Experts of a small language model.
Experts: 16 experts in each of 10 layers, 384 squared ReLU neurons an expert, 1 pick a token, a softmax router.
Training: a variant of SOAP for the experts, 591M tokens, 3998 steps.
Below are experts of layer 3 (counted from 0) of a mixture-of-experts language model. Rows are named up (a neuron's input weights, with its number) and show model dimensions 0-159. Each number is 128 + 24 x the weight over its row's rms, rounded and kept within 0 to 255. Numbers have three digits each.
Before each expert's rows: a language model's description of what the expert responds to. This comes from a sample of Wikipedia text that the model never trained on.

# expert 7
What it handles: Sentence-ending punctuation. Periods closing sentences, often just before a paragraph break or a new sentence, plus clause commas and periods after initials or list numbers.
up1:156167128129143147103121129103116145122146158121131091118128138098159131121079145145104119132164118174156177120149120120146165140151117111099145122123130134129138123128124115127105141135127161112128138128109114140148139115112133119106127095097136168135106168120171120133093169100113109115128130125112100083155155100163162089121094130121159109162131125139083107174163112117157060129153090162133069156131163144159084130097130128082134150121144094135150107103156124162124119155188095
up2:125113131137158094141130136090139141141104143128109131125117130128089115159075134112119095112092121152121092133115136170132094138131148130138149157157126110123111161097124145132106092106129127114144094068120118116142109113134099128110074082073140172127142125135090120103143119134128134142070157114118145139111120179164102148151155091135114132134138107108179154139128158133165148104089149138104101106114122140086134113081180117143114131082128101139132102130086084098121131147084098
up3:151108146088092172163133130158140125157095132113120161130124148151122103143123133114107105167130135136180091087142165083147116170136135114107122134154129130119144094126109143095088103118161102130121127102143147128127131109107090099130105103125141123145136115151121086119122151173123114132111126123109096094131133203110111095145141127125120162096159106127133089154154107136118097151126107130103170107113096130106137113064086119125138095155134146126126082103127129137115170091136195
up4:088078123102128171109134156143161139128156085146081130136123121111108085135130157114130088154147119161170073132086165142185139141154138183127103112158101143077133166108106113131158124103151113173102125101151144112141128157161104113147118106143145111157140115124093147101139103102100122123143167115117108117135144162149129135145114110079115121116131126123158124115096152162097088118136134178163151135100135134132132116099148127107121123129135125126077108085126120127116175119141133
up5:118151099132120079158115125126142103132123116120161130106132103108094140094111073107143139103102127114121114161117105144161160118133109135100146136100122098104171122090142115169136165121105135160142128123127138136152151173105136145134156114080176139141109151121102143179176139128128121142124135104143120089159141156110106109128083132070150155132133129128120163169087134098158112061125099170108122119118129154080082127133159120126113107113111138171091118141093134158117143099128120
up6:122152088094116089188128124128123105132139140116147101192167138097141119119108134099119130130107135112115110094094104132133142112156158129151147117097139118109124122109143117164062115132123119093129141141116149124143133110096129142191129109136148116164107153129171130139096149128192132106151175085147131164086147118136110117111123125140139169094125144133133121177137121141137103145143131090131126088169123098098147136143163128087074158108101114128147122102108125125135172152081116
up7:124166119097153135182119112133131112144138118074130141111154127115121109161085088108094113152146147158160136145134111135136126105135193118109109150093091148143177124135099151147150132130104109149111109157121095150094130181128130153084084107088120131152167089149124084110128127109119109133129144102099114115113139165099102118128158134109129151118111096133143101158083100098140157176087103104127150128110143099091136129129106113113131137147116162135151088120138117149089134139181129
up8:115157146178135139115117101131139147128125085082127119176129120154110150105111150154176111150086143094137106167114130134158129114101133122113120119134158110164102169101139132106141085157095108102133161134178144094116152112113187127138160181111119123126127085130115134124160137164134123156119119117144120152112112127101136093129114122091122100108115142115100132138108141128107086100115150122149135118135091119140141188115154121110146146140197138154174108135141087118137186092116132
up9:130120107126140125131117109155127149139147160083138160155151163107145155122137163111154130149124100141142155115111117101099145125134101122153132116157105119173133138117145104186122149111157112134122168087104141182155093127128115143140168127136151175143164131126169119125149140164143095079166134133107084111134105134184090128140167147116125174107112111146106163137108096184125090119109106133154126096076111133172137143103128170162105146146138148129114161099105117100108131121134120
up10:133106137110189146142127118142107138126145139132111103085116139162163142128168114138130136099140165135098155119134148119126144132155081172140153118130139136089134130113077141094121112109151123105134126148149158086144151123126172092124131119121125079128098160123147147091135095108092105141157117157156137147134150110158130112103096137111081111091122117129136108141133110111144108101103131102131157127111151073115144118114190150097196163121127146132158163140149057148102153128146100
up11:136100148123131167143112169106129122157166152127135118111109067103121129122134140095143126162110167106152108137113138119094128123153145138155141148093117169170092149100143161134136126119140077090148156099132197140099116126131119118128095117164112118098100127106144124153144101093147154118100135140198143110133128154147087100111155130071127131145136100115117127185154145093110128112109115141136145075147129129121085115136135078126120113098126137106168102157139165112126152108123127
up12:155107107130095147144161056136156153171136089129129157138122108147104129086127091110126132127103153129183159142089134136121116155152106098161132113134106106119135149137132143180111169110136109101151169123130163126144077107102133143119125127178111109140096112142116156151139130139134167123101116154115110108127108119117085138174115155112125158114077104131111102121107167100160109146161122182122143135133141142124147170078089109135107144088141109109116109130091102140124133165139134
up13:127140162142131100188134123135121152121155180125164130140157155122150164117138120165119137136121155099167111118165135152166134119166161129119139075091131126128127138111103120136122126111129164126099116140097122145081138112115106090094126123113144098133078177166119147113150110160126116106131158122128084139133070141102159132128100097132132133135114107126089098161110137121133109183135098106096124184146161155175098122119123102160129157153125129169110114118111094075122146139127113

# expert 5
What it handles: Prepositions and conjunctions. Mid-sentence function words linking phrases, such as of, and, to, with, before, while, until, plus list commas in running prose.
up1:142131133113144126062137119135141181105109079109134124120157137189115108134109106122156152109127128175112122124168098116074135195148146130133122102111091106088124101132124105162139163116120149147155110134142188149089130111116109123135160093112112131122119120115112157137163138123134100074103101156128135138130125134168187123164115118122117126096098141154116143146136107144137173101153120080112135122156150145125109158126121130128155105137092181153087109150122128129090138115128125
up2:091115151175066114079103114139142155112099123125115098136150142123131079155157148166105135148094095127118106116140133129157113142121084122144144090097103165138144124080100134143120091170110064140150146120112137168078142154104106146171138140125116151144138141131121148132144128102150108070124121134156161138170131090133130112096122126100138150118111125092131127130131096120133092137091107157136113107154082124108112111140096129099127132072097169140115125124129131135122126154097096
up3:104118149125104162100147085106078084158140098136156139141130132122088127105106117140163109156122148108116095123174124139125111123155163126130094129098137129169095139145159138156108170108134109102120137150133134080134132163127134095132094070096107155147113114165132106122148168151129102087144128117125144107113167131142145120140141136089132134168082097109118177103127100089142144102112108147166132102157081083151105114147120142113170114114139114137171140139118129077110136151124104
up4:130149086089108146134111104114113093154150130120136149136126119096163115129148095091126114118132115125153105116187128099128133106151163145150149114118117075154098106114111122114176128153144069162163146147143138137126135121094126149123112117128093144111135151114171139140076084083133094130161121121102146161117121122106116161079098149123119152179083105146095127165135168114163117116097109138129142094131154088140122110121125116117129101166155136139110147112094151141113103130086079
up5:107137085122090085143113108104156129107137132132107170091125155122092071102152093155107121132153088133101122153151144112118108157127101123112165120102136133154108163120136138093148105115124100164139144113111175130113119101086144140160100131190115151128137157134167126119130150096115115142144111096137101108128092115134128166133129139129123094132159094143129136142148139116148141101152081134084106159148163096061165118123124108151151129104113131124151087082076128146111144132152121
up6:147136092155128130160132151113140123146190140101099121128171084136113112105132127125119154158109172126138099122147113087155085184148093133132123125089124087104110129128111121118129111081092101089137140092156107131144153088121098146160182121143142145127123161110104124121139115122165122136121142132176092107140139079128126118125163122174104126138175131121110092138137108087187112165142119110128091118150149141180080135120144113164110148116151121106121111116151127151122115123128143
up7:153131106108126109130171115144084100139099085082155155127143114079128092119101170108114160163137135143153117146176116168154120121127083076126169165172133120113108157143086128093093156161129168115105148128119167129145145101096140131102155111129143121164136140098117112134158126101159120122159133136105149122130174088097110145153135139150110127124158129134111150170106136137149132129132136100123127111159158116102104088163075130108123129135142151121115094096132095151131127091099138
up8:075140100112142079143113126093143082107110142115135127100111141090103117115142136134121081107136144180134195100116126147118119102088182128120146136114154125133121153141096136132149159143139137107185157098179162137152141160089086124120127122125126148160131130134117089168149170098140109165133124135163094115141119104155152125153100104185143118119132152164113171138139147144147135135096113133118138116116084135121098147178172157121143142150158098126113126131122125152133119119122109
up9:113138158110113101131146157094073121171120112176115119119184130157127150098102123112111082162124141142106118127131100157107116086122124109182151134106156120131109162120149076115104107152135128128149129140119144142087138129096172126103172144137085103148150129109141158118141087125149107165132135122187119149133113116144121093133110141133106117118108155151112122152160117110138153110154157117165143096079202094146156146164118134128136134150147143136137106139079136120129125089127150
up10:078168106117149118135128086128172133152136100136131087148131118171114116159124135108175126173117108135110129108149119129126149128087093153120148098092093101126122147147118140134157148190124108147120091146106156095123110136107104124128096140145121163127184142123152128136099098131091104131154137130081118134145130142129117065129180136147126146126123131082112118146057102147145116139152090130112138138150129118129087167111100099144101108119107136083160132082113132105128156153126128
up11:108171167163108125116113170117148104137138107101144122120113131122120114115146087106137105141152134145078135113129105117155094147152120092122117127105104137115099119103100143128145142158105150147116153106177161144108184088117180148176124090114115128138119165196158094134100122128169126096106153105135126093144180103088139128090138125114141136134149095116173110125100130124136113108125133127119129135141103129143174106142125102170164134101134158133138143098134176143130177141101156
up12:163130112166144118120126099118112098147111136140124188116144146139127158133120092163137074106097139130119125106141168099115183146123121160134138089161104167107129150133091163123082102140065094104120138113143135083113106119147122118126131107149142131116180116140194128138115126118107133107109108089137123104096156149169123169115093149154130161117163135090127163137123113106144148139133118192135115095128131094157126130078123144117139141116112178145135144152120115114145160145140122
up13:126137142092122134124121127126127088128123109115133157130106170151140131089125138155120133122164128167141132129136142163191126095137154183156101132099119106153129139116148152097168139104128125089125128186136202158110136130114133110131143119109116140127128079136154100126143103090122120158137150103125143130125134144123149110140066164137102120121146126129143111158102143157113167145131061074136138132145161085147163114130140139153153172125086117123072139137126107085110088141126117

# expert 12
What it handles: Table cell separators. Pipe separators between cells in wiki tables of election results, sports stats and filmographies, plus colons, semicolons and list dashes.
up1:151183126091138195154122133150116152133133140110096105093134152163138160109109136143082134080131136124100145165134135184126094165114075126108143130158148127142135158141161126119121155135155163135127113106088114104155100099131118104160085150131117146128063177109116157138131135122132122084107117174149122148126149138123128135117144150163136119145150138135117143136094098104140156121137112168147101095084124145120101130116144130125140141114088083121140118181142138135146180109142105
up2:121127132104086128161117085119080149147170134114140111136111184072122133150146086098177139154138173117161122111138098113137173136116128096140131145159130103137132094170142098108121160147150136137138127156112082171115133102114169132132117106139129129136138150108154110137148166098152134141123154133153094111111115159156121165099131135090157080091143128133136111109068120136143144113089144121096134116129125106160078111122155124144129127138111083146155145132087118144107071128140119
up3:133117169121142165138134135096136120121153187119099081173147134095113156104121155163121090122089129151145115119127142148136118123171091144121162112121169143149049091134144121156122116125139121112155086091130119171135170068145129079127159113129088081173090137163120136125114118134102130110138113134148111115102122128127104148168139152150162151108106103155098131139144147160127075088104146118136107125106124146108135123132131169130122117116161109126092126144140136145153136131129105
up4:145124141115125177131112115139131114119128142169146124127149086134091151120133118162159133138106107175109100145145119121078152136104165124132144150119120161189096142135118147140120093130147121097137116129111187101120148095092124094114139061153136113111152109150112116160079109082106131133135101117160157099100088161091124099108104131165142149149150115090135124156108101141116135122127102117084123096081142113121132130100101122109109159109154143180122133144184116101126131133137100
up5:168143113134098189126134160151110104150153135131122144155156142138132122131128130093100143130099140098103108102092146080106136104138114128130098149142103105139130136162124136152139163145109151120110160097126091109138159118145111142154162136095127123178110162127161146149129141136118148145145114136141116094119113124096158128125093143095110145174117131173174140138127134127084141071093131104129141126077170115133112129175123167155138096117151064103093118184109095095112127110104128
up6:083099120163150139134147149092140105177127162150133070132132155130136155137124102131114077148136132071117162159142122136106085150123124118154175126078095072129103165134116115124129098159119103118125129124094096110142119144130126145145110112054155104144068121135112128120124097097155117116158125140135134118130163163125132104136143144153120146102085103104141139140105132158118117087108086115138093138127136162127138158126122115135136105119107150143173117163144136100125162101091157
up7:158144126117163135143174127093113156169143093159133170113101092148084106132117129136121137114109113119158155146143142121131177122111150133095096124106128095157137141134099089131114122125128168110162124115099144134096148121109120145108117141097119129159170116119124152129130162137127114133073136188150108103155063115138113150142154096100157137107111130098130074136098119149108081117168151118071115124135104104145165135094145132098129125170141108121145153158121111132145115122084171
up8:109161142153113150150135100101113079102127137109133151107151095090157097079148156124121091141095145121141134123168133133123112149135114139094158119095101078152143113117076132109118172116128091096126149139130105142132142120087126141132124117109137146150119136145095149128167103132085165132107095085105112110102150117098117102149110099114115092101111125132154118097130162109175149106139125102097151156115079171116145108112119091128149132107089113105099165153105101151131151159170095
up9:119111100120117093134135096134111140170155121130117179129130113123116129109116138165156108110141177135141118165111146133155155126124142095091159112125176104167131127121145085147136171087180122115107118129140124128132146110133113128134128142112110155139066152149111127141114120087104150121132146174082120131121113142135170142151128153126081124177160121177118128137140105128127120107135147123105086144126129140116089178151104089139170184073114085078144131158095135106139144127142135
up10:151065142185091144121113115158098124151127164157152151177126168153135106144119159133154109095133161137123156097138101139095088131114120156132115160131120115103144151108180114128118143110140123119143126096092122128100121124143110169106133158133126093135115140084105094067137150109140162132110143109136110074141126114092137080122119141132133164112102151112107103146129125182109146120121152163179134101133135154139126114087166128147160148099082117096123113129121153129116128150112098
up11:131160143080124153115074126119139160121116108151145087118108137165135096122115136114154161116148125092159097154146157154110127127108129167115144162111157138129118119101124144126149156130116141127129146092147115098131107130138119143152148114135155088150116122112095129077159091155126171123104094105099190134111157127129115129184118145147160094130146123151133075116161101184166158096144134125128151152138136125113138174135117151078093156148121111101114091111111134143101156153134080
up12:154126100142153124135155118162145157117087105109136147120128128135148153153119110090150132152111069144136105090103150138156159154106100177120151126130167111129130124103124172110132100105154160109080131110121188147122128115083122114103137101160135152132143125185124141114131135125134133102097125131101118152123095118107105094143151184103138142128165152170132147161165148115160109116128153119121089137128186134084109125100122127113090147096111119156135091150118148145131107191111110
up13:125117163119126108153102086132131082176115126100115119142127152157149142084119094135130164087124165171147121132103086146107159179120114095143171146123163115130113129145134114127110109096124065170149101158151135136125177133127156155114107133117111120136120092136140156157109141137100125079123148153100144108134128149148145117106080144122162138143148104129135126146134142070147120138152075153132130126115100134125148119124089152086150143090133151132164138173117144150141082104165127